Below are experts of layer 4 (counted from 0) of a mixture-of-experts language model. Rows are named router (the router's row for the expert), gate (a neuron's input weights, with its number), up (a neuron's input weights, with its number) and show model dimensions 0-127. Each number is 50 + 10 x the weight over its row's rms, rounded and kept within 0 to 99.
After each expert's rows: "gets" lists some tokens that make up at least twice as much of what it gets as of all text. This comes from a sample of Wikipedia text that the model never trained on. Tokens count by the router's weight.

# expert 77
router:54 44 42 51 59 61 36 54 40 41 38 46 78 77 50 64 44 53 57 49 54 56 71 54 36 39 62 48 68 49 31 48 62 67 55 63 59 59 65 43 40 44 64 38 59 48 45 57 58 44 57 37 41 55 49 57 51 55 63 48 44 41 60 32 53 47 40 44 48 53 58 43 48 51 45 41 55 62 66 41 46 46 49 62 33 57 54 43 51 63 45 31 48 42 65 45 60 56 35 40 57 61 40 59 46 48 49 40 35 50 41 38 40 45 42 58 37 38 43 56 55 59 30 47 59 46 71 56
gate0:50 47 28 40 49 56 43 37 63 63 50 46 75 67 44 46 59 37 37 39 60 56 76 53 26 46 63 44 61 38 50 57 58 48 37 71 53 46 64 42 56 58 51 59 53 53 37 52 65 38 54 48 47 50 43 49 61 45 46 66 59 41 40 51 53 59 56 52 58 41 57 40 62 49 51 43 43 61 53 50 49 48 59 58 35 35 49 48 49 55 53 47 62 44 70 33 64 55 54 46 45 52 40 48 28 42 40 51 26 46 52 35 53 60 42 45 42 53 39 38 68 43 43 50 39 32 55 63
up0:40 54 36 48 29 38 45 33 49 37 55 67 38 43 38 39 50 57 72 42 61 70 50 50 52 46 39 46 49 35 52 53 45 53 63 34 61 52 68 57 40 49 48 43 40 46 37 45 58 56 66 45 48 55 58 39 34 57 63 52 55 49 53 45 58 51 49 44 34 56 38 56 54 43 53 80 35 51 36 47 57 43 42 39 44 61 49 44 46 46 60 53 45 47 56 51 64 58 41 52 27 56 67 38 52 70 64 36 58 48 46 53 48 34 58 58 62 65 42 52 65 57 56 66 56 39 56 40
gets: "0", "9", "8", " dr", "str", "с"

# expert 61
router:51 37 37 53 63 60 41 48 38 48 37 40 67 65 49 59 41 47 65 38 57 54 66 45 42 36 53 38 62 44 39 52 65 64 63 59 58 65 65 36 48 37 61 37 62 45 40 66 62 51 59 40 43 58 42 64 50 48 65 54 46 36 50 38 45 43 46 43 46 57 64 40 57 52 39 38 59 65 54 43 48 49 48 64 36 64 57 50 54 62 47 42 42 36 65 51 62 60 45 35 61 59 35 56 50 44 41 35 40 56 40 49 38 42 38 63 35 48 39 62 59 64 38 45 57 52 65 60
gate2:58 56 30 53 55 52 43 45 53 49 60 58 61 71 50 59 72 42 57 36 57 47 48 58 31 48 58 35 48 59 46 61 54 61 60 43 53 50 69 35 51 54 53 32 72 26 62 58 53 51 56 50 48 31 39 62 53 57 59 50 48 42 51 30 40 44 61 48 45 64 44 55 60 64 49 47 58 40 54 41 68 52 56 45 42 68 50 51 61 51 46 45 49 51 47 54 54 40 51 50 60 48 56 37 61 55 47 34 65 37 45 42 53 52 41 71 28 46 46 51 74 60 51 54 54 47 26 54
up2:60 29 61 57 44 38 42 51 66 45 39 31 52 60 50 49 69 70 60 43 71 41 60 43 64 48 76 64 25 63 43 56 49 48 49 41 53 49 53 46 65 40 63 29 45 55 42 62 40 39 60 46 39 47 55 62 53 55 48 45 60 54 56 53 59 58 38 48 58 56 59 53 47 41 45 30 45 44 59 45 58 39 52 57 69 49 50 49 50 44 50 42 25 70 49 45 46 50 39 36 39 44 58 48 48 40 52 56 46 52 62 52 51 53 31 41 48 57 61 70 53 33 52 48 50 52 42 43
gets: " ", ",", " |", "1", " of", "4"

# expert 30
router:51 35 36 54 61 60 41 50 36 46 37 40 64 68 50 62 44 47 65 45 58 50 67 50 39 36 56 40 62 43 37 53 66 63 61 57 57 63 63 38 47 40 59 35 62 41 39 65 63 53 56 39 42 55 43 64 55 51 63 52 48 40 53 34 40 43 43 43 45 53 67 39 56 49 39 36 59 64 56 42 47 47 49 65 32 61 54 47 53 60 49 42 51 34 64 48 61 64 43 39 56 62 35 58 48 54 41 39 41 50 41 43 37 38 39 63 34 47 38 63 61 65 43 44 57 48 67 58
gate0:52 45 48 39 43 52 46 40 51 59 48 61 72 81 63 54 41 43 53 54 50 48 60 65 45 36 43 26 57 55 54 38 64 60 57 55 67 58 64 46 52 43 53 41 57 47 42 49 50 49 42 44 38 65 39 34 33 46 56 57 59 55 48 40 59 43 62 54 41 45 46 42 66 30 43 41 54 62 77 46 49 45 44 62 35 49 45 53 56 78 48 33 56 30 36 37 52 62 53 43 43 58 58 63 55 57 43 45 47 45 48 47 41 53 57 52 52 55 53 57 47 67 33 44 50 34 55 48
up0:38 60 45 45 41 63 40 53 46 59 55 57 62 90 57 47 47 42 49 62 49 55 65 71 56 42 35 33 59 51 52 43 61 69 50 67 59 72 64 62 57 63 52 45 57 38 44 53 47 52 47 37 52 68 50 44 39 55 51 62 55 63 35 54 57 50 62 55 53 52 48 35 62 42 35 43 47 54 61 59 53 57 41 64 45 50 53 53 50 50 41 51 55 35 47 45 56 53 62 37 38 47 53 66 59 54 40 45 27 58 52 55 31 47 65 45 47 62 40 52 60 52 35 51 57 36 58 46
gets: " the", " St", " as", " P", " K", " G"

# expert 94
router:54 35 35 50 65 60 41 48 37 45 38 42 64 66 52 61 47 48 62 44 57 55 64 49 44 39 58 39 64 45 37 49 65 64 58 55 57 64 67 35 48 40 63 38 60 45 45 67 64 49 58 40 42 56 47 65 52 49 65 55 50 37 51 34 43 44 43 44 48 53 64 43 52 51 36 34 59 64 60 41 43 47 45 65 33 63 57 45 54 62 47 42 45 36 64 46 63 61 45 38 57 61 35 56 44 51 40 37 39 51 39 44 39 40 39 67 36 46 35 63 63 62 42 45 57 45 64 58
gate0:51 51 31 40 52 46 55 52 54 36 62 47 57 61 38 60 46 53 63 64 43 31 63 33 30 50 55 36 62 45 55 40 56 61 65 58 28 50 58 53 35 41 55 44 55 51 54 62 70 46 48 33 59 54 67 63 53 45 58 61 48 48 56 41 62 55 45 39 50 45 47 44 68 42 30 57 41 50 66 32 45 49 56 44 35 49 65 49 43 44 42 27 57 46 63 45 44 37 57 48 45 64 46 44 41 53 33 49 34 45 60 66 39 54 40 57 38 46 51 55 61 61 41 47 62 41 62 63
up0:59 65 45 55 54 44 57 57 49 42 40 51 47 61 59 32 51 41 39 55 45 36 71 35 35 48 54 48 65 43 46 35 45 69 53 54 49 36 68 50 36 32 46 48 51 75 40 56 85 43 40 51 64 35 49 62 49 41 55 50 54 55 50 44 59 46 41 42 45 33 61 58 61 36 51 44 48 24 65 43 44 34 56 44 56 61 52 50 47 48 51 36 49 47 51 43 62 43 60 68 57 35 56 54 48 54 57 53 42 50 54 68 42 52 44 52 53 34 46 58 56 61 38 41 62 44 49 60
gets: " in", "1", " from", " was", " is", " In"

# expert 97
router:54 43 31 51 58 54 41 55 36 51 38 44 71 76 56 57 37 58 50 49 56 48 70 46 41 34 66 48 67 51 37 53 58 57 56 58 54 58 67 44 44 40 54 32 55 41 42 58 55 44 51 36 50 48 48 56 53 48 76 49 45 34 56 32 47 43 45 51 43 51 55 39 55 47 42 34 55 64 66 46 43 45 39 59 38 53 47 42 49 64 51 34 50 43 58 45 61 58 46 36 54 57 41 57 52 51 51 41 39 49 28 36 39 42 41 57 43 30 42 63 66 60 41 41 49 48 75 58
gate0:55 46 42 47 51 47 59 79 56 44 52 74 54 74 50 53 44 66 51 54 55 57 65 41 35 45 53 64 51 45 61 63 65 48 51 65 47 60 67 55 52 43 55 38 72 44 64 48 59 49 61 45 54 66 38 59 41 43 63 60 48 45 61 55 46 51 53 50 56 55 44 62 27 49 52 47 56 66 59 56 57 48 46 66 45 55 56 32 51 48 51 44 49 53 71 45 36 44 51 52 64 48 52 37 64 59 40 47 48 47 62 31 38 53 33 59 30 37 53 62 55 33 43 48 66 47 56 47
up0:46 52 40 42 56 38 42 44 51 59 44 31 47 64 47 50 58 35 55 41 56 41 38 41 48 49 55 51 44 56 51 53 53 43 49 55 51 50 53 38 39 57 31 59 52 41 55 47 38 39 58 49 33 64 48 43 40 48 47 47 49 62 26 43 65 56 49 33 32 48 45 50 57 60 45 36 56 33 56 53 44 37 43 37 41 32 66 47 55 58 23 55 46 56 64 54 41 38 70 48 37 41 48 50 32 30 47 57 32 58 75 38 62 50 49 56 59 43 58 42 42 60 50 55 43 62 29 39
gets: "2", "1", "3", "с", " However", "og"

# expert 70
router:52 37 38 52 61 61 37 47 39 48 37 41 64 66 51 62 47 48 62 43 55 56 67 47 39 36 57 38 63 46 37 47 65 64 60 54 58 63 64 33 46 39 60 36 61 43 43 63 62 52 59 41 40 53 43 61 52 50 65 54 47 39 54 39 43 42 43 43 47 54 67 40 54 50 37 36 59 65 55 43 48 49 46 64 32 63 59 50 56 60 45 41 43 37 66 46 63 63 46 38 59 59 35 56 45 50 41 35 40 53 39 44 40 40 40 65 36 42 38 61 60 64 38 44 58 49 66 60
gate0:57 38 42 54 56 53 55 33 50 53 42 60 49 60 35 54 42 37 72 44 59 58 53 29 56 44 43 54 53 49 60 53 55 55 69 56 55 40 35 35 51 45 53 57 64 36 53 42 53 58 67 48 31 71 49 56 50 41 47 60 70 40 56 37 50 52 46 55 67 36 65 38 52 43 27 55 62 46 46 51 66 58 66 63 67 58 52 37 47 71 56 50 41 52 48 39 56 45 54 46 51 55 41 62 61 44 53 51 53 61 36 53 52 60 51 54 39 51 65 47 67 51 38 55 77 58 40 50
up0:48 48 60 37 52 49 46 49 52 45 57 52 35 54 35 46 60 26 34 58 51 42 40 63 60 41 62 41 56 34 52 54 23 43 48 28 30 57 58 50 37 51 43 41 42 54 46 55 40 50 57 47 66 50 29 45 51 61 51 50 55 60 46 30 34 46 45 61 43 54 57 58 52 35 60 67 46 42 60 69 51 55 55 48 54 38 37 48 42 56 50 62 60 33 44 48 53 30 55 57 40 51 49 33 37 50 45 33 54 30 61 47 55 64 52 35 59 36 46 35 33 54 48 43 45 41 49 47
gets: " to", "id", " for", "d", "c", " and"

# expert 41
router:55 37 35 54 62 59 35 50 39 48 38 40 64 65 50 61 45 46 64 46 57 54 68 46 41 35 57 39 63 49 36 50 65 66 60 58 57 64 66 34 48 37 61 39 60 44 41 65 62 53 58 40 41 55 43 64 56 51 66 55 45 37 55 36 44 43 45 42 48 56 62 41 55 47 38 38 58 65 55 43 48 48 46 60 34 65 57 48 56 58 48 41 43 35 65 46 63 62 44 39 59 60 33 57 47 51 39 38 41 55 37 44 39 41 40 67 38 45 38 61 60 64 41 44 61 49 64 58
gate0:62 47 35 50 45 48 58 57 51 36 51 42 45 47 43 58 49 34 58 39 45 48 67 55 46 45 46 55 52 46 63 57 70 56 66 57 66 81 36 48 45 61 69 32 52 66 45 41 48 59 51 52 37 38 34 62 56 58 55 52 56 50 61 41 46 27 47 65 51 53 47 53 46 55 71 55 62 50 59 53 40 38 51 58 57 54 39 53 46 63 26 59 58 47 47 47 59 32 46 39 32 58 58 53 29 62 40 54 66 42 52 45 48 55 52 55 43 55 60 31 56 49 45 43 43 39 53 32
up0:61 50 40 51 43 45 60 46 50 34 49 38 43 45 50 59 42 37 54 38 35 53 65 52 48 40 49 50 63 47 59 53 67 52 62 60 71 82 32 50 50 64 65 42 49 65 50 42 50 58 45 50 39 38 42 65 52 55 67 50 51 47 67 43 51 29 40 70 59 46 41 50 43 50 74 54 55 47 56 53 37 44 49 64 56 44 42 48 42 66 29 45 65 49 62 42 49 38 42 39 43 66 57 57 31 65 48 56 68 41 48 37 44 55 53 50 45 55 53 35 53 58 50 46 45 40 51 39
gets: ")", "6", "5", " t", "8", " N"

# expert 45
router:54 45 44 52 56 57 32 52 39 41 36 45 77 75 51 60 47 51 58 43 59 58 65 54 37 42 62 50 70 47 36 51 62 71 54 63 64 57 62 48 39 47 71 42 55 50 46 55 56 44 54 33 32 57 50 57 56 54 65 52 46 41 64 29 57 49 42 43 47 52 56 44 54 58 43 42 52 60 70 44 48 50 53 60 31 56 51 49 50 68 50 34 55 41 63 52 60 56 43 44 55 60 42 59 49 50 48 42 35 46 40 38 42 41 44 54 39 40 44 54 58 56 31 52 68 48 74 57
gate1:48 41 55 43 54 55 45 70 42 59 34 39 64 69 41 67 51 42 56 49 53 59 47 52 31 38 55 47 49 58 42 50 49 61 62 59 54 53 69 58 58 46 56 43 28 42 49 57 56 45 59 52 43 47 70 51 58 50 50 49 55 43 41 39 79 53 34 55 48 57 71 61 39 52 42 64 60 47 66 44 56 32 53 48 43 46 50 43 38 81 54 36 56 36 56 58 58 66 57 46 55 68 40 52 53 52 59 40 38 51 38 33 44 51 39 44 41 51 38 55 62 54 47 50 63 62 42 44
up1:51 41 57 51 45 48 49 47 48 31 62 43 62 45 41 43 49 69 49 43 60 44 39 68 33 45 48 41 76 48 48 68 48 56 56 56 42 53 52 50 38 48 53 59 35 48 67 50 42 41 39 45 49 55 50 47 45 43 53 57 55 64 40 58 44 59 60 63 45 58 49 65 64 54 52 38 74 42 81 30 36 61 61 45 53 53 54 32 26 58 55 25 45 41 57 61 30 64 62 47 47 47 51 67 53 55 53 47 50 50 37 34 53 55 46 53 36 48 52 56 58 54 40 48 62 54 55 43
gets: "0", "9", "8", " ro", "U", " fund"

# expert 107
router:53 36 35 52 63 60 38 51 35 50 36 39 63 67 52 65 46 50 58 44 57 54 66 49 41 34 58 41 64 45 40 49 65 64 59 58 59 65 68 40 48 39 59 38 60 42 43 65 62 50 59 40 42 54 45 62 50 50 65 51 49 39 54 35 43 40 50 47 47 55 65 40 52 48 39 35 62 65 59 41 47 45 47 65 29 59 54 48 52 61 51 41 43 35 66 46 65 63 41 38 58 61 34 55 42 47 44 39 37 55 39 44 37 44 41 65 37 48 41 65 61 64 40 46 55 44 65 57
gate0:52 50 53 48 53 64 49 45 45 55 44 38 45 70 44 51 52 47 59 46 40 52 60 60 41 54 47 43 59 53 54 52 50 39 56 58 44 71 71 33 51 57 47 56 54 50 25 40 58 31 55 58 50 58 45 41 56 38 59 44 56 46 46 49 46 58 67 66 41 57 69 43 59 26 49 62 50 61 61 50 49 49 39 60 27 45 68 51 52 81 57 35 50 29 50 49 52 64 59 35 44 53 27 47 47 56 58 54 49 37 47 39 48 39 37 53 46 40 47 49 53 46 29 45 46 35 62 48
up0:52 45 49 56 48 38 51 45 56 55 41 58 71 46 65 53 62 58 34 59 50 37 31 42 46 51 55 61 42 54 38 44 49 63 29 60 63 31 37 76 39 44 55 48 58 48 66 63 41 75 51 42 50 51 51 56 45 62 39 51 45 61 46 55 50 46 36 34 63 50 41 48 46 74 52 31 58 40 37 50 57 35 58 37 59 57 32 37 48 38 55 48 44 51 37 53 46 43 48 60 52 45 66 53 56 52 54 33 38 62 61 62 54 54 58 50 64 44 65 55 40 52 65 57 60 56 39 51
gets: " a", "1", " in", " on", " the", " an"

# expert 79
router:52 36 36 53 62 58 37 50 32 46 37 43 65 66 57 61 45 50 60 47 57 58 66 51 41 36 59 38 62 46 38 49 67 64 62 58 57 63 70 35 47 40 61 40 61 42 49 66 66 50 58 40 42 53 46 61 54 53 68 54 46 35 51 36 46 42 43 44 48 55 63 43 51 47 40 38 57 63 62 42 47 48 44 64 35 60 54 47 56 62 50 39 41 37 67 46 64 64 42 38 55 58 36 55 44 50 41 37 41 55 40 42 39 42 39 63 34 45 41 62 62 64 42 46 58 47 64 58
gate0:53 41 64 45 57 56 35 48 38 44 50 41 46 68 36 32 62 47 40 51 70 42 55 51 57 52 50 42 73 49 57 36 61 58 52 40 51 52 50 36 60 42 40 67 62 47 62 45 48 57 40 45 48 38 64 64 46 51 53 42 52 59 36 61 39 33 61 33 66 54 50 59 46 45 47 44 50 46 66 51 57 61 43 46 47 43 44 52 51 70 49 32 45 61 63 42 35 44 12 53 47 49 45 46 44 33 49 52 37 49 61 51 54 49 50 35 48 38 51 44 38 51 42 54 35 45 73 44
up0:46 58 37 57 37 45 62 55 62 57 52 57 54 37 62 77 45 50 58 44 29 59 46 46 42 49 54 48 29 49 38 68 37 45 49 66 51 51 49 60 43 50 59 39 44 45 44 59 59 46 64 50 55 63 38 38 50 43 44 56 43 40 59 41 61 65 37 58 34 44 44 47 57 54 49 57 44 57 34 55 47 33 53 53 56 58 52 57 58 30 49 75 57 37 36 55 59 50 83 50 50 48 59 59 64 64 58 54 57 56 34 46 46 48 49 67 51 61 55 57 53 43 59 47 60 52 28 62
gets: " to", "'", " is", " or", " was", " are"

# expert 25
router:53 40 38 56 59 63 39 50 37 49 37 42 65 66 52 56 44 46 63 43 56 56 66 44 40 39 57 36 63 46 37 49 67 64 62 58 57 67 70 39 46 38 64 36 62 41 41 68 61 53 56 38 41 53 43 63 53 51 65 53 46 37 52 36 42 42 44 46 46 51 65 41 56 49 38 36 59 65 55 42 46 46 48 64 34 60 56 43 54 63 49 43 43 35 62 47 63 63 46 38 60 61 33 56 45 50 41 43 39 52 41 47 37 40 39 65 38 47 39 64 60 65 42 44 60 48 64 58
gate0:54 38 59 53 61 53 37 51 41 48 46 56 60 55 46 44 37 84 53 56 51 47 63 37 60 52 59 42 52 51 65 52 40 52 67 56 46 50 55 73 61 49 44 40 36 41 42 42 48 61 54 38 26 52 51 34 49 65 55 44 49 42 48 58 45 49 40 55 39 52 63 32 49 68 62 39 56 47 39 51 54 45 40 68 26 41 54 58 53 63 55 47 53 45 56 58 45 47 53 40 54 44 35 62 54 53 52 37 54 66 51 53 34 58 35 73 55 51 48 69 61 75 52 51 36 52 56 45
up0:42 42 50 66 42 49 55 38 68 33 65 47 62 55 50 57 62 37 52 55 65 58 25 44 48 60 47 61 45 49 45 51 65 49 56 62 40 52 38 53 41 39 48 41 58 55 55 57 52 65 49 62 56 67 34 66 56 39 52 50 36 57 48 44 63 47 39 68 61 40 41 46 58 39 42 55 68 33 49 52 52 71 51 34 74 62 57 50 51 47 55 63 44 38 58 39 58 50 41 57 48 74 38 48 53 48 42 49 62 38 49 58 58 51 53 34 36 50 65 55 65 33 44 61 53 54 49 52
gets: "2", " of", "in", "ed", " U", "ot"

# expert 9
router:54 26 47 55 62 53 44 58 30 53 47 46 76 61 54 70 53 47 52 60 49 57 54 54 41 50 56 40 74 54 43 49 60 62 71 63 51 58 56 30 38 42 49 35 60 28 47 60 58 38 57 37 45 50 47 53 56 46 56 54 46 42 51 36 51 42 38 46 48 51 51 40 48 44 34 47 63 60 70 45 42 39 50 80 37 60 54 37 47 65 47 37 52 28 58 57 49 53 46 51 48 57 46 54 52 48 47 48 45 47 36 39 43 40 50 63 40 48 45 64 57 57 30 45 61 52 65 54
gate0:55 58 51 80 43 48 57 64 28 56 56 41 43 59 45 64 52 60 50 61 50 57 61 54 48 45 53 50 50 46 46 32 62 57 49 57 39 44 47 44 41 58 55 49 70 40 48 55 45 54 67 39 48 38 58 51 47 36 47 55 59 49 69 39 38 29 50 56 56 56 48 39 46 49 55 58 43 87 67 33 36 49 42 60 33 57 51 57 38 49 36 38 39 48 53 55 36 64 49 32 45 52 42 51 42 53 48 37 42 51 32 44 55 54 41 49 51 50 41 39 51 40 55 41 35 41 57 69
up0:27 44 46 41 63 48 49 38 46 54 50 51 48 71 43 74 60 51 41 62 55 50 41 80 71 57 65 41 60 46 62 52 43 40 43 54 59 41 66 69 31 35 56 65 50 55 57 42 52 56 54 50 54 61 47 44 42 52 53 47 41 57 45 53 59 48 48 58 48 48 59 44 63 46 30 33 57 43 44 70 46 42 58 58 49 49 57 42 53 55 45 61 54 40 28 50 40 52 63 60 58 63 56 66 66 52 41 60 65 62 56 70 41 44 37 47 64 46 49 57 47 52 48 64 57 56 48 41
gets: "-", "|", "–", "=", "Scientific", "/"

# expert 43
router:55 27 50 57 57 55 51 63 44 38 49 48 62 59 54 66 63 39 49 54 47 67 50 56 49 54 59 44 58 52 49 38 57 54 61 74 44 56 54 25 40 44 50 45 65 22 58 57 62 42 56 39 37 44 35 52 52 45 50 64 54 47 47 44 55 44 59 42 46 56 45 41 45 54 49 50 59 56 64 38 46 35 57 79 33 57 46 34 54 59 40 40 65 31 52 55 44 49 38 55 49 58 53 47 60 51 40 53 45 40 48 33 47 48 51 70 39 49 43 62 53 52 29 28 66 52 59 40
gate2:62 55 32 55 49 48 48 59 59 38 65 50 47 41 35 35 51 50 37 51 54 41 47 56 64 49 60 38 40 48 59 52 55 64 59 46 47 47 60 42 38 54 42 38 36 56 45 43 55 45 56 48 44 48 44 48 43 29 58 44 58 48 35 53 62 57 61 45 41 56 31 47 37 72 29 38 67 53 50 34 64 33 71 61 74 50 33 60 64 52 53 28 49 42 46 62 56 54 36 49 63 53 29 40 50 59 64 42 53 43 51 42 48 44 45 46 59 58 30 58 62 46 44 53 45 42 44 55
up2:62 56 29 52 50 51 53 57 57 40 64 50 46 38 38 39 50 52 34 49 47 46 45 54 63 48 62 37 39 52 60 55 55 64 57 52 49 52 68 45 39 55 44 39 39 58 51 48 52 46 56 47 41 52 50 41 38 31 54 46 57 44 39 55 58 54 59 50 39 56 27 49 39 75 29 35 71 53 47 38 65 31 71 58 74 48 32 59 62 56 51 29 49 46 51 61 54 56 31 48 62 54 30 39 50 58 60 45 59 46 50 44 47 41 48 47 61 55 30 55 65 50 47 52 47 40 49 55
gets: "-", "|", "–", ":", "=", " /"

# expert 82
router:52 38 39 54 65 60 37 48 35 49 38 42 66 64 51 60 44 47 63 42 55 55 66 43 41 40 55 38 66 44 40 48 67 63 62 56 55 65 65 39 47 41 65 36 60 43 43 64 64 50 61 41 44 58 41 63 55 49 64 54 46 35 53 37 44 45 44 41 46 56 66 42 55 50 37 37 59 64 57 41 49 52 45 63 33 63 57 49 54 61 50 41 46 37 64 44 62 62 46 39 58 59 33 60 44 52 43 39 39 55 41 45 35 39 39 65 38 41 40 62 60 63 43 45 61 50 63 57
gate0:63 55 55 71 50 73 55 54 39 49 52 42 59 53 55 46 44 43 54 52 65 56 55 59 52 52 56 53 55 50 53 41 58 57 61 62 41 68 64 29 57 51 60 55 44 40 53 64 41 38 46 33 46 42 33 65 56 41 61 59 59 56 50 32 74 30 47 36 40 44 79 46 44 44 47 49 47 50 57 36 60 44 48 67 51 46 40 54 63 68 56 35 45 47 49 60 42 63 38 36 50 61 34 61 48 56 45 47 42 43 45 51 43 50 48 46 64 42 50 43 50 65 52 77 46 44 59 40
up0:52 64 42 52 49 26 49 49 60 53 49 59 61 51 50 49 53 59 39 55 33 47 53 66 40 48 49 43 62 50 33 41 44 43 52 67 36 52 57 46 23 55 55 45 47 64 48 51 66 73 45 53 49 45 43 44 52 47 40 48 46 59 67 47 45 70 50 57 29 67 35 57 40 37 63 35 38 33 58 53 51 50 53 52 40 65 44 58 29 56 58 46 55 45 26 37 45 41 41 69 31 46 45 38 42 54 63 35 47 40 57 34 58 56 56 49 45 60 63 52 59 46 56 43 51 45 39 46
gets: " |", "\n", " Man", " Ch", " D", "ed"

# expert 23
router:52 35 36 54 62 64 39 47 39 46 37 38 64 63 48 62 44 46 61 45 58 53 67 45 41 38 55 34 64 46 37 51 67 63 62 56 55 67 65 39 46 42 61 36 61 44 42 64 62 53 59 37 44 54 42 65 54 48 64 53 44 36 52 37 43 41 42 43 47 53 63 41 55 49 36 39 59 65 57 42 47 49 47 64 36 61 58 47 56 61 48 43 48 37 64 48 67 64 45 40 57 60 36 57 45 49 38 34 39 53 40 47 36 39 41 63 36 45 40 63 60 64 44 49 63 52 64 60
gate2:60 45 52 63 61 50 48 56 41 54 44 60 56 69 45 51 37 55 55 46 59 54 60 56 43 54 46 57 54 35 37 61 60 59 50 40 37 48 64 42 54 33 63 63 68 49 38 72 62 54 49 45 48 48 38 62 56 36 51 63 48 39 56 39 28 44 32 54 65 35 63 26 59 46 53 37 63 60 39 53 62 54 58 48 44 50 60 57 63 60 62 54 50 34 56 31 47 56 54 41 66 55 34 51 42 38 56 49 40 60 51 50 67 51 43 68 53 55 46 53 71 58 48 44 58 51 64 60
up2:54 71 59 33 61 50 44 43 40 53 46 54 64 47 39 51 47 54 52 51 63 48 54 54 43 46 54 40 36 34 55 62 54 47 53 55 54 41 58 48 47 44 52 47 38 54 36 29 53 48 41 48 48 43 64 55 44 45 33 62 50 55 40 51 41 35 40 37 49 36 57 51 58 43 54 52 42 55 29 49 52 49 53 43 62 60 55 53 65 41 48 32 68 29 47 42 37 61 47 47 33 47 50 61 31 50 68 27 43 78 54 45 47 56 53 45 56 62 56 61 59 55 43 46 32 21 67 58
gets: " T", " S", " St", " L", " W", " K"

# expert 91
router:54 38 37 52 63 61 39 47 37 44 37 40 64 66 50 61 42 48 60 44 56 55 65 46 40 38 56 41 64 44 40 50 68 63 61 57 56 64 66 38 47 38 60 38 62 45 41 64 64 49 60 37 45 54 43 62 53 49 66 54 47 40 54 35 42 42 39 44 49 54 65 40 51 48 40 37 60 64 58 42 46 50 46 63 34 64 55 46 55 60 48 44 47 34 65 47 64 63 41 36 60 60 34 57 44 47 40 36 40 52 41 47 36 40 40 64 36 47 40 64 60 64 38 47 60 50 65 59
gate0:53 48 34 44 56 72 43 56 40 48 42 61 38 64 50 38 40 38 61 46 41 50 62 44 32 62 38 52 42 56 60 58 60 57 45 67 56 54 67 56 50 27 54 60 70 57 57 49 57 53 55 58 51 60 55 70 57 54 39 58 31 47 49 38 60 60 37 55 41 40 55 43 40 52 49 42 73 61 59 37 47 53 56 57 47 52 69 56 62 50 46 46 49 25 65 50 41 67 38 44 31 75 35 46 55 50 59 51 39 54 57 45 45 47 43 47 53 38 50 63 64 53 40 55 50 46 47 36
up0:54 58 56 48 47 42 55 48 32 57 57 41 52 38 25 57 54 51 45 56 59 50 54 42 67 48 69 56 57 51 43 43 54 42 47 39 53 43 50 35 36 68 46 41 39 45 28 48 27 48 55 50 50 34 47 36 37 48 70 45 72 54 55 53 40 43 61 40 57 59 39 54 65 59 49 39 29 46 43 55 57 56 58 47 54 40 39 41 47 54 66 53 50 68 40 40 57 33 69 43 50 28 73 54 44 47 37 41 63 41 56 45 50 47 51 51 47 57 51 29 40 58 61 53 55 48 53 67
gets: " in", " as", " K", " of", " T", " M"

# expert 50
router:55 38 39 53 60 63 40 49 36 47 37 39 63 67 51 61 44 51 61 46 54 56 68 47 39 37 56 38 64 45 39 48 67 66 64 56 58 63 65 39 48 42 60 37 63 41 41 64 63 54 60 41 43 57 44 62 52 50 64 54 46 38 53 37 41 44 45 44 44 54 65 43 55 46 39 36 58 64 55 42 46 50 48 63 37 62 56 46 51 59 46 39 43 35 66 51 62 62 41 37 57 58 35 57 42 48 40 40 38 50 36 47 36 41 37 63 34 46 35 65 60 64 41 45 60 49 67 59
gate3:51 43 51 61 53 55 34 48 36 55 35 59 50 71 55 59 58 42 55 59 64 72 48 56 43 25 53 42 60 49 50 36 60 52 62 45 57 58 37 48 45 46 51 46 65 37 50 55 56 47 56 56 56 58 53 55 55 63 65 54 50 47 49 51 41 53 56 51 35 54 59 56 62 39 37 48 40 75 55 49 48 51 34 62 25 44 55 50 64 81 48 43 47 53 46 32 61 51 32 42 59 51 36 34 42 45 46 48 39 55 42 49 41 58 39 49 67 33 46 41 66 61 36 57 43 48 58 64
up3:46 39 45 46 48 59 38 42 62 57 60 39 55 43 56 65 58 58 56 56 51 46 58 48 32 32 60 49 68 58 41 35 52 41 57 57 61 37 46 68 55 52 39 58 40 45 44 56 50 42 48 35 47 44 41 26 34 66 63 46 53 57 30 28 50 67 47 54 57 38 60 56 50 41 44 49 41 58 64 53 49 63 47 58 37 41 55 50 53 65 62 52 62 59 25 53 79 48 51 50 64 57 44 34 51 57 64 35 46 60 48 47 44 57 52 53 60 35 42 47 48 53 43 50 42 51 70 64
gets: " the", " ", " (", " D", "er", " R"